config.yaml
hidden_size: 192
balance_loss: 0.000381
head_dim: 32
norm: "rmsnorm"
parallel_block: false
init_std_qkv: 0.0368
init_std_up: 0.0368
final_lr_fraction: 0.1
max_steps: 3989
Below are experts of layer 2 (counted from 0) of a mixture-of-experts language model. Rows are named router (the router's row for the expert), gate (a neuron's input weights, with its number), up (a neuron's input weights, with its number), down (a neuron's output weights, with its number) and show model dimensions 0-47. Each number is 500 + 50 x the weight over its row's rms, rounded and kept within 0 to 999. Numbers have three digits each.
Before each expert's rows: "mostly gets" lists some tokens that are sent to it at least half of the time; "raises" lists some tokens whose logits its average output raises strongly, later layers aside. This comes from a sample of Wikipedia text that the model never trained on.

# expert 5
mostly gets: " t", "|", " sc", " ch", " cl", " film"
raises: "ri", "ro", "reat", "e", "ry"
router:538522496425540468450464408430499488539505562484460585486495564461458492505489515534483495530526557433411525603526537581517511523515497520527444
gate0:444517520505536459543515460514485456481526480457458506555469496570517519538528445421514620581532648467556417527534402545500493572510445411497545
up0:522445477461516568530542505455583432477540471494471491502498541517534382434499500551582506546468432481474511497528545462514534422494441509452433
down0:521443459481497473584488498497490462546514442574543519574554477549431551456508469479421501623527610517518507547406462438431378616478468468479491
gate1:474416442532499491356528559478454542550476513550540454519440444537529505472479432512517480463522533549561591389486431560559578562408473519432480
up1:423477522470518569533598425505502417414454523437508437534613608503480473468558452549488463500555484501541460482521495384522477486525618437546442
down1:460401552537513528524423471494501516547494555586512535459512505433544429469441481445464546496501521570462470574556466502498478525566551518487498
gate2:516517556431444446565483502447451571533573421464546503488408403475438522484516471510524569577554421458551476534603517477491456497478538454610488
up2:531515488487473509549512502509347516485500516435512472603484472468526531417635540451590506526516506543507440508511492587460548485450500612590463
down2:525575505510529526465551551520492528505443490473516440568550535454587560508610461464417504539433513472434418558508546487521556583378548417473488
gate3:456531450490596462535491439520420456483573388518466452536610423534522498459505570494615480469519499509481481490496432558498495448458476611417456
up3:510475483528526502470452478475522543375595465543422522458534387444559441461465558436547516431507474472456613474563590546495524359523385560509502
down3:512590479508434492403492489613459486465458458473479488502526431492513440474475494506446460504483574493561509343466568468482507530434513455444544
gate4:516492469501474571465397475567584510520561543585430539437478494468479422410475529650411447485524420454483551519457564562533499462529512603436519
up4:438531517494515456497509472506612472485526517472426561504576555443456533550403502555397536480563504543541466559537458482499413622488502556495472
down4:471560491405488533479504583526549514517496613506437433454543518529632534526548537491487496464485503514467540530506562604449491471552540547451428
gate5:481423472391545470475521524371438437472580505449533558426458564466512550494510541541495435624429581591519409528541468537546520504496486586476474
up5:496491553454425523526424545467497580499494515542450397512550484583531476549540483545547430488556495525408526444554438473514500574435574567545448
down5:556493530544596550499530430568453510453504579528493474520476532449444494535510518508462598540619457538515500613487494539418541436512515551475473
gate6:491582553371513510533527478504457513444477586451389498471587455565568487497563455458495619550568555495436459584552466644540480483518390448448466
up6:435548425535447602518510460518522461522503556551461520488523542462555423529501499435488440473454498486508546555495539498505559528544505514457554
down6:470535543532466576435483521522448605441432552553453515497515453458501467667543460614505565472487472483518418480528530580527486457525478451436441
gate7:501436524441564446480506490493522447495525491551495452525433418514450479428526524456526606614546533349477500529477478532515426456396455546584502
up7:519504479447446591485452483556483524559499420562386486527500559467481535503427532509580427465486406499555520468475547542531566448484513491537531
down7:426472487516541529465470454475398456528520588549504577398507481449543476558522602562501494418440511515540457615513424458564480448494501467518394
gate8:472551426576547521590536569484570493478475493508489534467489563532475488625443482540485499442580577411455427549627451603517524523532445531524520
up8:502514527489530475514553508502530498609527585465535469473525566452455571549502519479469438507409488465640499475555468457499535527589484521461521
down8:456391547518565410536395517471533518486551473551515507486543528484509576499520498472475514575479555459467552544501430558499524558542474575465518
gate9:548524537472526506440567497511525507556528518531458548587489586456447555519421515518513599540485552536528542572532433518452552496589468461607514
up9:407491432628468446608404559490568497412500453456558535434521484544464426501576533498500520486522464551498556429507518484525502507478630549474426
down9:510462547519511536513560505422455531471518425534520587540441555496512526527398565490522441499518468457554505540560513457604624546512406449499513
gate10:469459523436514448466531517516479478563543525520506512476512612488500466497448521504647568466445530539482533537509542536534521493496429525481480
up10:530404562553450471506515524523499519562509487446531462503423545540520478480418465533498463494471506563431469484483631549475458489488559538591437
down10:462488512504547516544456450499430417408467581463574440513437459546346576515536437528508437456520582493541496485524395459516449546453565536502502
gate11:464548487473514502477596545408436448479505541441463566460452448520512536476548447502551516442527569553453493557534603532505559533627367516471505
up11:518640498421536510537487488417513481414440507484464563573505477413550515432433373509538404483486496442524512443594509523595541569490587467589464
down11:507442477506481604502479432508518617557492481498499484510466592585530485477585464528523555536400404483487497516528459496563568494532434534517581
gate12:511549477514530433531499444426522570547529457530623541530550484472490518523323486509499465434501527516509472580567491544451433521484498468548441
up12:491563541483570459483567576486480498519476480597558527555452465535478540529400440435411400541504565543491411519437520578508429561449464517571503
down12:451540500510434446516512524465470548435478396494596459604453465462420498464436495473500397494537414432535460475446551464422446606483490435425471
gate13:471479506468528471535452503543429543544492547493513565499535367423469509486579506513474490579475627470485497409517385510530453464575519476497475
up13:516430477470562475383499526492509524587452456550507454546525520557503501439495486486515587498463483461497523546460555510556469429451569534567566
down13:520466568475443622449521550543550497562506517561496555422417545659469488540468495539498468539551481496550503518472503508534606514454503513532534
gate14:546506572524492473460473360501439417489412515525518482521470459529412505545558505540546446538440546521444597428538533477527570498503575557416355
up14:531459464581533442470467532440547469473495470434574498486476586559561517489496478542483569491489567464561405478514514459512503413516468468545569
down14:565464560531469469391444537514567524482459537535502462415562552513582458557390534547477482440453534499494555533535542589435466529426500502542462
gate15:474476571569468535456542479478467500532435555437513563412449527422443476546558515551475531411482520521513479539547462510482497533528454475553458
up15:467547495528514569436567487480421475519397449507545485455471532502438500517546447527458570501468496550487491531476453379510529543505432372551493
down15:469423588461492444513601495537549524498452482498434525525457523523463501506477449518517571523376521459591528461567488551491568526432569415523511
gate16:529438602472488434510484476511477471413496525481466546480535495574560539398591563455480507575498438494451543512471480477528460420532552534499521
up16:486513504597463486553490423492524465480452556524557497489518644549473547522500483560461448529425580487488431420546481538510589559526509537476543
down16:545566487484557434440515503548440441493500511493495507489562495509589554488558526517560483395517510397536473572496478556505567443506475596382460
gate17:499554418477537508396555418493538455576504540529431512541561599492482434543538592496470518492474491493540516598458458465523436545483526564499488
up17:620539519450540557491393448451467495490534523463509493438483427492496472492562510398548644562482379459496527609500510490536495490451390566558496
down17:537497570621550483525523577547510503468468434576513516582515507499462550571392527498498411504490528522474382482475582449495456575457477480492665
gate18:548552450405513553675500558494594496448519474474461519491553513498523548516492525441540542467416480502448441575543481556513564553491482502502527
up18:580476504489482534532509468525500454543533447472487459577529537587530512491456434472531509526514529471560480508577481579499535517552499510367432
down18:508462524446445431536495413493488386481556390515462520434483634618603434438496527519513369553470467561572559415584373474574490517520454530490470
gate19:531506525440543485449448584461527424392544518483477517475476545431469456596520470479449576543532512535454448492484546543503515518587484483545510
up19:498567483565458521448518463526495522555502580598430508547531549486486519477498579576504424430546536530512501501488514494499495502514552512478542
down19:506471463484480586550459566503505469532553477509494530491518563585553470562544527514443555459448510507491517546452562506533281480504550549446494
gate20:500531497587519408384515554472373489485578479387521581444505541465427450593521494620479416484492553509469468509525525432419490484518538559517438
up20:592517458414476538480490531535421534510408515552532504544505432468538515474541568489511478457498473492488454408584479513519516463515453498631466
down20:534482524524490420543438423568449513438498428501482472513543471511556504481461520487537535468432525460428476548458498462458572489486466556371527
gate21:479517498550559506559441438541465468566434431535545512567551505541460529421547515504503462524501506492549631505498459550412545520493586499458500
up21:478487504498479554474522468452551530455543507560427512473524441496569526633453552412505542336515435557527452436505559391584465480448412504580535
down21:466509528453443502463487437512499532577454527523521390479453491485484496456550440522474492473578540512541531513458521486416561569479534432477516
gate22:519482484499537503473504481386412513503523532493490532466586491563505504515552488523530445432417437478380462469560532490521541508511530585531425
up22:352508444477455599473456482523449504463585606460421543441585446474507537502556441544487518464438392541494534501450483564405500574468413562395447
down22:493475480525524472552612505535537517439443507476535485481488585428472430459508533503502416504478407506437505544499485437428534528581437496465549
gate23:409519504526472503459421472444506471469564481570447534491487589435480504478459561520564502403513507505660505510485454516587416499487533417522523
up23:532420496560470503413555535507480515520477487456471539482525497475448441541486602462506464472491470482559489422540545438497497553505514501389542
down23:476570508408577465497523481492466472442487493574543492554447489540478546448481562524557425469469543494477437485507489469596535558558512449458571
gate24:515529482403560468466410533548500503571486503480461456455512467424507500572511423567459553500443552516509496565480502469461430560518508501482558
up24:452521500471526544445553482517470530460543510455492492452628424499467433518526470519567570478467571546429534547465579466511506518501480532428486
down24:543487500504382544551456443504405480460496495613578470454433535503461488429486428530498448427485503463505506521453522568500477519504511466510458
gate25:488486491523603484466514535602466396433500517481511521577477459543375489561547538504484540553597597446489446456475368570478533451493508387468517
up25:617455491420596613490476502501470502525536456499434521530506518352517454488542470500555432391459555500529465618461511584499499428466421569435532
down25:512461471524460490520503474493552445461565605483448517499481528403551487600545504591453488511468580484414499594549368608506511453448552494563527
gate26:489493515519513478484433437389427483428497562527583523498465590478384472472450542555581531564458570428434511571486472513469623566494542461500444
up26:497481568428600449488564486350439606531519472510540462496538539572420445607473469501560546566499526465424540575500487517509598504511572562509461
down26:502644528577536481476573525529514419512512521418398538564504467482632553605570435452535478468600462520523505464489579484460461507550518512518495
gate27:494491574473564580411490511438515535481415559522595595451401526563490542424496529478504464523539392451532483475564548444435496524498513452557429
up27:482451420603536565566443555565507528557592546555548576487425495478534429501449481434434506477513466445462454402455591433511557511466503477525577
down27:555429452471441517426544525501503505508561537538469560458461487442509512473515454557546499518557505573486494514557531514645514422533445510611492

# expert 66
mostly gets: " Mar", " Fran", " Car", " La", " League", " Jun"
raises: "k", "g", "ines"
router:470400570494563474469519486454519488491445459453475602535548529369420467518446541540488482461555558447376482452614470492453500432546466575476446
gate0:535530517537526365565614474535532548456520488493443530471565496583443441415486517605535520450526404534563482457468543418527487473517469492479462
up0:604456470450475518470516496583482499447573458494498515524427515492550454504452539471543499463490569507466473520540529534596505524539474576473503
down0:509385484499498580501457514499480398532555512430523460532482559530571579532588535555546506534489440453471451430567416513481503471489497481497446
gate1:485448542534550430483417532320470596511475447563536502521537581433451557531558559472480504606492495427531566582513516445535539461527522537480476
up1:603548397538484478468521439553466502486561502385478468483410501460558482541487467508484487408520478431441555507477534541523508445364430507580526
down1:498477565520558474513495628423439501626469340527588564557574422512523466469497555528516524516511452450427507499432531459512557550539490532494426
gate2:464462444564488463559445443413466501574457461441488446528600485450531541531354427441455502465478544444421554523541443514508476529465495494421465
up2:528570439513453459510504395579440467411504472500435483505465401463486536411567395450512518548506586481502427510492496540595500520502455515460487
down2:520477601518507474455524521463507503575438594498550617514491506454429566525509466555468448460551504481539460485440510510503500452433607390526510
gate3:494509502491507599456465462515545464578516492525508554486562542453422418602431616489540453485470412493466420421469530547471568557543473535528461
up3:569534475557502470574484487491518422556522597466547446499539507459594475537592491438512495470460540497367506461443553571511501607521483458526460
down3:506482558492596442605495463478492419519474471549520448432429486536472471518476436467450535461581518457444508521513474483481505475512571559466485
gate4:572506557480510566421470452488470465525443479552443544509506434504469593576501526461627492498576523559512445423515482514560516579512573533461463
up4:402550441499567428471443455523573573463384521542481439557477433536521492540540405482553392465601508407498529450586518567500476541450519471451459
down4:447522536472431540523490520487520495490512433463518543454482533506534537488430509540563530348399555529432512488446553512464501481514459474482478
gate5:483398535449498530467547585515561479458490524505505548592503592408462456574516435477594553478499561495460417486539609490512452507543529497413467
up5:479438496409407494573505564576549542509516448415385605466515433502456513538485519516513495467455415481448321512507553523542469552561436490528443
down5:515542535512465537451517513467465381508489491451525511557560433492473483478484430411517519487638382514451480525492555525550524418461466475445451
gate6:455481468491604457440561512526560518470474550452602586592576594428440543476461611482580457412473468518473511481511498448487498544632504573564438
up6:560463447467515503520436552513514486504581492505539426467527446553491467506564468470485441560523556491546322490561523571538515596562523388417538
down6:468475598497592409414479509548478483554442523546441498536503465459500415511469438473521485517485430464464572533448441473446468462548530482461476
gate7:475499520475541531420477418498569488464461535503448543417599577572459501553489485517502426482529533458478485529493520506505445517532537546482469
up7:436559497496481529492470526541507453497511424489457455504515586578453497536464506479535498492567533527385401492532471582516420531471620553514469
down7:581540482502532529491493524469536516443604466480450398512412479494522480382593589494464537548508530591475471548579466471452507480466548476449515
gate8:505445451533464446482545450538527559492529485492452567523476545459470452460423464507543491470541355445471541528524445449439564410532485496525476
up8:477471596418443501501464530496481544519490431509498473436573474585514488530464554553482537531433524592498396449435487488506497627465538563394501
down8:524460582465488458580406486538468488464488429458499457514536511475468435466470531520559462474479445496487522476510396316490510538575466657430396
gate9:420450506454467472511500542534465455470563505532549504444464548446445478474578566549428501540476526464547357511496510424470492499589452510471454
up9:437514578515527561507539481518426514512513438507510431614545561598493452492452497469572469493481491514444458468573493547511458446470528547513509
down9:492570457502485501639446470428429491584532405524482484486592487499475482491470433455545441406486430448509448519516544452571469544498433583501387
gate10:492490483509515513479508561558603489394419564482480461527428498411467536430478570526524484507463400503445544552548539495522440496597530548512448
up10:506512540499535532463405566594409435476454527607482564547450523420580573405507491555567464523383461502448319537524450494439498491553478477393486
down10:559472405517496549494475485430490498461507544426534508446444405529513532557486572472470454480555577519609570483483518515572529456449559409506517
gate11:391409474511459464429487478440486474625487518521389486570493426444440587490486461556563467516576453507470398517577393479524471448628527581394493
up11:447506463460495513518517472562482475386524489416503503514498553524556446510423516483500510472382622563477375530537476493451503448600503503513483
down11:506494481483533464576569502559528433510557495517481590548508571432458471551596482557554513512590477434359559440510452509529470461409428486559475
gate12:432381459389497471515534601462442530524513534450486595458515484398458465485522546570521557499462559468470481528589440532515449494616528594480459
up12:535580533577502542483442456469513569522536506647463516507484458503493543621529503492508433531537451530569501571520583529488585606422504500454436
down12:504446531421526496509462586510421525425539574508515577575494467582504515498462481452492610530551595478521508527508461463477500489562510464500527
gate13:521534613439489475530429496451533544468474490565518539418500541551391507453415538505487456539559486537458554433534475484513476478536504438448525
up13:484548436492445497480484551517503451470552523574497441637569495408491517475477542565555539442445506500501561606500498481592547494512526507480538
down13:561463482507518474487504425479555419488486512409508537425501504431426448462503416452434490454488491437433489487479467498444497531524459408495380
gate14:460446559431503477593540474558512600431382440572420510554487508454524539423438508482503522533525510465409565529577496473419512500492484620450490
up14:473468601553598426442586529506508561517392427459442483538457449589496466504482519445499451516594570506478488453565505531480438483502531573488460
down14:560487504440485543496546479457519421532550548478485446487504460566481561487388363587530498511579513453525459529574505443540538448437536461541504
gate15:570500509560539564404538486454569462552540458536547455491577453412494523517512478522523476498604529546563533431483491499507374423483450480423443
up15:478484489465482505435503431482462467548558348498536506624456522465510431540476562461548421447507455498497560427594419450629513478441480488496463
down15:540442434407477491512508548571442497512528532464447528471477518571558473482457530397621503529471486547472519454436590451547555524532528470499496
gate16:513488479408519476502434516491400464486517478532437585427536513427532446374477471521589471491454466465600450509532539446567571500522527488490363
up16:537524527429484491523507464462523620526477526472462461558450517539531525492447532451453574557556404551476547580494476550412479526482487520426563
down16:527579518385483479498406536522415546506461392619539488511500493513411555504427478499529407473483358494551484399526537482484487539521579483443502
gate17:503429393555546443579591480507452486549461481596583554538438520458434498512438434452523596496538528513523638483623471487533485527546536559541466
up17:526482559500444535460527558585542464521484554496419506469566541642495556498460507445538460460465526486363401500446375423536499496497511525516483
down17:557466506557531523584581418362480514515487531526433456474500591471455443605537540448432573459522557443541552505475523557515525521537446584438569
gate18:504434543512502491495583504609505544439491501444516541492572428443472423441420456548526484437636546431481533450500537515396537571544449581459469
up18:535534497578515476458541536469562568433451519451457507434387437536459555410580351496557608582512568520457544541528508538484479431508480419477474
down18:597482459509625569530516584488486535482539500565482476555551496568518562532446551426579556435467597403551517450502559497476533539421517488441509
gate19:545398528498451432440501346397460459500480507562543500587481515518467423536489546545503494513521514522398476630597447537439490451527616531468506
up19:501461575469444489524502484506520476391433544440465555539448482544515493501500517532613397479562605532448502371420520509529507529455483480403485
down19:457542494495475637574471512543459562559487531578532438467486479534433520531525477492463561511447526564558485494480471472518502634471572450553480
gate20:453470483465434561543422463480561522519527490437516465363583490458486424507569495486439451522522551455455431450530592467514476451453528538581413
up20:460546500526521466450508511491458487535429456527554467531474420488572532436484483466550551576533481499511479574539581427506541547567535514431500
down20:567442491502471422465561496428489522441446505488513535480617414497450395485590473536515495550463477506461639556461558464458494523532486519508446
gate21:499491503482446509498452508489420446468449486479411534481418483421481576558498523398415495549589508398395406545536495558470532502448443494466507
up21:508459419559464459546507490481514502506521485504499462539463410501460426451491543474596535565559602499387467585458418551542481516506437549456363
down21:430450543468434483455570464431544531559454454478507415521461563501504489512525528542518521416523490509512524454462499468504584436569589472601476
gate22:543529562402478504611499439540498528407532490464582449423584520574455419438380485484508505486567568504461481497571474551509466516542530518439448
up22:501539438561560476495464494445533496570485492515483462434514490538452505541541476569471459515459579392399450564603493500524495489464512532442512
down22:554491524542496542465488570516520556434514575584516476496484555478532486480474393471537504430494530490515530440413512545512542522510519528394489
gate23:566545521460498497542472501519520464499479523432480519426492501475460487585469549496493416545420456400592499450568493502493598550526516505539546
up23:461572520580463462460472510447512492473476534437456395545447500488477538401532485443544590528485544509492421622422474560450447571642500587532490
down23:530438472487567457552620449529523471502455465558542521555530536542404481514453547491494457413496540389558570441545537481484555513549513485446412
gate24:519504465525564552429575556555559545471480511466521580517461486388487487561481519502497455465605444449509489472513636466517567504515567532518516
up24:571495513544475502460515531541485552493560453417544624514510471419460488474439553517407470425513443421448469498494514576523568544450485489499432
down24:425496498546520588463396436480485446432533490550473482473471582493472541501395518405477454515601494465501487462479566490470500432449489477474504
gate25:525504472527557465402407552472422481440398467506581493497557568593439432611583592527531548471548550537442524532524488584522414507447515521569559
up25:561520502553536415398517445407514499510492529445536478489408511493464487489519544430474541390544521488528633553507583480530490546422605591569498
down25:510505474500501554481590497540499444478613507450497568491591508474536558417567543499539489647443513451453503481567528558542535471568419515473457
gate26:638477460492532540510615495483475460484547476360507564455519460485455533497489479575462442528525507555494430545453474471431547485491462551519503
up26:559504486545495479409502500484455556404426525539560502523434504441483488565535534519509471508472552585503557533443521507562496454521491422512563
down26:558480514513520412529492487542518528456523538535502515485491482471555521493611537499524440403592510528490506568502514425624473582467494570469477
gate27:450435483428504507462570543495452576444465565462497509533501580519527491420325537564496386440509494487527470436474351589495549488555563500516409
up27:420353452425566479529586509532530536469463446464458542608453512455477435468457477608525539509417435431472456432527460471524602512544542517489485
down27:466485516562499478512508503583472475572452490557432468511474526529480552497561557411453432542605465521481571506459563440557411414456523480518587

# expert 16
mostly gets: " serv", " inter", " inv", " stud", " em", " cons"
raises: "ro", "rop", "y"
router:424413603473527499549490450464587484483513548462540546416513514463534504494459491596567463480475593462524472490592516500461538483506465471427485
gate0:421494466443476496505549544464596423499515572520400499607477472570576596506557495554435497537525589497354429519575622493482516493517583573517443
up0:488538519481521515493495513496583401491595475486554602562417431521487473390559480524412487548540500598461458397589483504436549520446531581408480
down0:604524553531548529471513485440450515544448497506545544463575423485439535414620515440482581517537461528562493427530478470445495483457471501422615
gate1:425543446478483437540594503537553564461494477510469454477479508572527484506488526551612581488470569564439519500506486487511468499514385527501500
up1:453461502485525504467577387515490436503358490460552441452528459514470483473523518439471518484561506474510498487482451517431455514497372534533506
down1:461457562518596394530534520543597525485450421481615473533553516604520424507463535440475503419538503543493429519514483461497505565450537458583464
gate2:473492591536472545581432405499602498465556596497606509498562570468504474499494439512582502498500525430568542532511475527484492577506429529429403
up2:531441487505504472511511561529497518590476519547526421525491499517539511508478495493466547407484510491414529505523552470535476472414502584494479
down2:420487497539499435546446535520495466529544406522509455446514474471491512513490415491558414520544561473491452411518453465439465441553564414505542
gate3:490503577458567562551503394506543497494490522502503512572552620498466484443379583547531448495480516546574534466534661537462554488506490414507554
up3:554566352534406417454482611448477544518454448508538519488488484546471515590433498550530507494524400491497534524538460492563469468525547534572497
down3:461436500445527486479450523539516577502424441494517425555515542518551533594465607508491396478541471535524542529421467579461558485541490503482502
gate4:563503563568505403497399445493505501509447452523599463546382448505492549480442464499532540495555488502570466505471553434416484538536478472445456
up4:438575588540487555567504476492520514464517427512548517525427488488495447425476501536534520473607420538518537400453582552487581410557462485457525
down4:434555489513498504508398441562442484519568452564473541471395403470476542490560540500486524531465600473543495502375537477527543562506498443519517
gate5:534506565470432512396401499534512488582454497564420566498402599380359567555496502506512475547456413504450442478457438471500476454575458459474414
up5:520474635515463539520374523470533603506544470515520521485433532502437578493402463527481392484499341473479465464530433514468555471518527545488450
down5:588563463463481594583498511415472522558575532572469458468411550527524563550518464496418574559471498507400534448440472517525485449460512470502529
gate6:463522468480528535512487468457541531532559490544422505536537431542382511511434502541486456509393565472547488483456455592587541459468479455430501
up6:478430534555494462552430531423476473425451513572552543424521490488537489486538507545476462534543545557533530509537539455434496538614487483516455
down6:417399505524569540557499437448545438432453536493466525472485488478501547566524485570473480485539456559496501492538509468552482524468492581452510
gate7:413492559519570516504569526537459504485455537550532534531550624444403570528398562574484577527549539505474454515522437521492471529613556512450555
up7:494536530423494516504435456407594509541555486491525452501483463609602569515513505527458530372401459449518560509466469538420453520408520457559456
down7:486455514425482477584563568541552475547462491555539458567540596495546526465519487524609478511436443466457462448586502527474484474542569495427512
gate8:407490503530510512580472466569607528565429562492581521445503506585511542457440495537556494453512580453557453549523501502452454454473456467512487
up8:503420448553494487510488431448473552492567480573515487487396507574504597535563575514539425499477515555532491477468504405452489551496565575479509
down8:522511439463473479497474480471527566562502509474404462479486450432468520414497558521441396585488450482472475441451460468544550541478428481519467
gate9:418445478483518585551571532508450438434465488496514567452586564506485451516356531504550440473491472522505515416534485546503515501480450449463430
up9:430453515585471539472506610538495439384520605464502512533446553512520481478420487478543511594525465477498517458491593567500510484545518423507503
down9:511496503519543507534517572594491462577465599523467533602431419538467459539519523551472456504567519588421500555491535489525548572496383553563439
gate10:481467387523480511501512609512481477519477558561507568477510476427553474443534508563501481557547566479456448509453490443469500457491549503504536
up10:506534526600528509526496557517457419605492504569489396559511432550531459496434577433441572465542512531523453469465488445498522529482467625517499
down10:408452509510536536480510624542566511533531568535506571575532498449523506481451460574460469494547540485535491497523480482493495547404524463519503
gate11:478474561473556421556556451444570489556493472451458566619522502497565593526449439481529542439506468472498530549526495589403621477488435588520508
up11:478513541561520414478496383542519516442384516503490531574485437491450511331501538497489424513452375420487535523501370484540589443481460471445526
down11:558484469458497498510573407533618437509553452563453494437496506437525455438530527529500518506474610614554440616518527464533364614576529488417446
gate12:419557509546501531521509482473531489563464483461487453546414573522478506539439545547466421452459606365510508524547495539530569541500426497464536
up12:391520488497477516500530419516541518518552549390438480443530462423492527569503533556509444511412558413513474558512536476497493411561447497472517
down12:526481527477518464569465530507460542521518446519546504502424496581527439579572534589450533527532461520466423434536408570478536448493566505434441
gate13:460511515570543449412467534437630445477500507408447526584477551582496417523475540520501512458491481425461464539486407536469507460559541542586542
up13:432489568532458479456467507501514510436572497470459539449431534433553409580508574470452524482476557492546483474481466616494566554471467430479529
down13:508494477501427590492531509511498472494417578515506449495625409529445492595467503528503482493453450457557659437496547508547563535556507464549482
gate14:424470551465418543493514497421492510465568521507587493508473399482457516603499555503506571478514636517481406483470516530515476492436524444446490
up14:509576427476542441479491544488464544493519464565484528513570490416504547518465428486586470530420520457491580560455464509535523524471431544511466
down14:454469532470431606485556415460526501421563623449420532592544553563491463503475516520556500479473484471558514484513508449534450521380486579524538
gate15:483423501483509467481472449466577456532436497511432522477596476484495508503487502531551485387542490489557466421512487557507451549494557428533517
up15:532524526466605415559535550422481538410550566511481466487385538499500625480528536457527564547478440533487506510526576586545491414620504458471511
down15:400484575441543592486549513572491494594460556486575495471466463600423425458489424597456502486486468528483438455447512439463494591519517590455475
gate16:494413531552567581379425489534532503490472481471567542493517504494524493354515541479419535487515511489486559501513493594456463479556477490547539
up16:503608487450477495539461402497415528483561527571476541413491563489479471590454454460639542405552403511488539477505578487513457449461463579495440
down16:417492495570594508569453499518478493511542644482470448546476519539463506505523486517471500421445505465458509487542409563631496512649501468464550
gate17:510407552507493425526504507554484502502544468485515468516516517467403530483504534578556508481540465423510567470476486501531470544525515518476436
up17:480560586570566516504553531473562495465569507438626444551457412497458443445451427446433462476440587524525493508487422486418484488489462409514521
down17:517541510442360460545484514461504482486525580399476551504510510542547586557551432473544414449448402521513416388465474497557522542516498482498435
gate18:470426516479478495465518416525483460499616549516520479488498561450512524535482626579484463463510482397477542498573482497509583486563520527531488
up18:505539471475549467472507498424487521473463408556424575537515575537461469539470488499477531459522488553526481485395486583550473425488503514499453
down18:435564526490447430500463469485491543492460508466479508444509608504477573559503466570484486346500505496571540446507458501499577529470442448465550
gate19:446377523456529492518493507421630554509483484418510529487527549458496507508384498576539452471567571483511423597495586462445566473464517465495441
up19:463372554457493541575488478548616513464552429521566552574487599469477514406456486526474396466533569467573436482484555551382562532479497497520540
down19:528592480483546491565564520442502481459542379533475541460539511553505475526471387471475469495496460472483474480629512471549511460562495436535592
gate20:459492537502505554442524415441591487513430462535550534506430571549372494596478512585515537521555521464514549471499581456473464532484489456490459
up20:553549546471496511487520407418470495523529505518519529454374460496553485448474441541501524445474569516495493523531500488490445409519503526485430
down20:476579453548508544479487458547575464560510454541455517485459498566461425479505375506510455453492561501491462459344442418611519507469540469536571
gate21:464451571475579483532369514553426481443588525541512549463500381456506476501464516511561489434503486529583510444536550425484525506438600550494503
up21:570449509538511442531487422489541496578480474587524515522388504447563500526562520416532494550568470419483572426419498468561532545496392542436515
down21:473454487458460556471471543478501427493477441511492475522508478550427448539462574562547400457508539494533525546553493488429538504427562511438428
gate22:458524533464553459550542474523497439575534608477396517466481533535502472445498519506492524429435546428437573449446504633566551538576491549497586
up22:564539536466549517551517436525573419508495548492496488500398547569513605645508489520317484514411610504509519481556473467502509479506545476477563
down22:492478510443471577430553436645434488499410471556416525512427504527480480541525472534484468589499507611482544485575533472503475485426507571420420
gate23:396410479484469501506511495393466433480534532363556570471606505459511525496534464526477593467416598498460432565532477466418373509576503490495470
up23:562546474511478624515435506487634556489437551623419463592429541525514497603472516405481424524488502588498536592466490562542527485450516509577550
down23:456487342511539545491484524515475479584613492402478531449594497464452446558428503521505416451435509462572451471543434481461571491526521461592551
gate24:502475463391419437544561510477377453463530490475504510457461524403429525489464605564432536377597487510574481459518464503513583418439488489455525
up24:566475476545533582474507492549481480611439425554469406539575594478556438495530456426529565543420492535506431519484563452481460452602521522511493
down24:543523424438514416460530491400583497423522507464441530526441476423470522548417467519507479509570511453496455438545485468501496586415579451579532
gate25:428490514512427519501516515591540486549476503507497520472581524502479490575452456549429554510455524466507589470579462467500522486440568481439395
up25:490507525444475512426454524488558509423437506417439458578513523497465546510481451540436486551478548522448531498561388591541535531490499599436407
down25:463485557415575505504508492469474496521480473554455475576427423550478477509419575468532548559426509462522531464421446546528509445570499433553489
gate26:458530517545557488617557381522589502554379488472477555505499490510468489476472416536539440547488484548474515498504550515451530443522451465444485
up26:484411477489531606517526473480479573493452513610526517524502429489412420483508511520573481593510524477503516484480589474502500516488504468412479
down26:588491528520458538445453544511433482534485481451440498431453529530544606563538532464548452439553439448521516463531503584544496437567540488567532
gate27:512500495489489539531489552496550527587424571488511501456532487509463475561464457437461547522599587489463502471488486543509458595514510498469406
up27:537623461447550427522462551454433534505469571573473542451430580463491568548554446489451488500460441524476511509635485528425479562597465427577492
down27:495516518484456575546529506542542522602580489456445556478408456487541581469543425581445465508417536523483463489515553480552494477476425441597488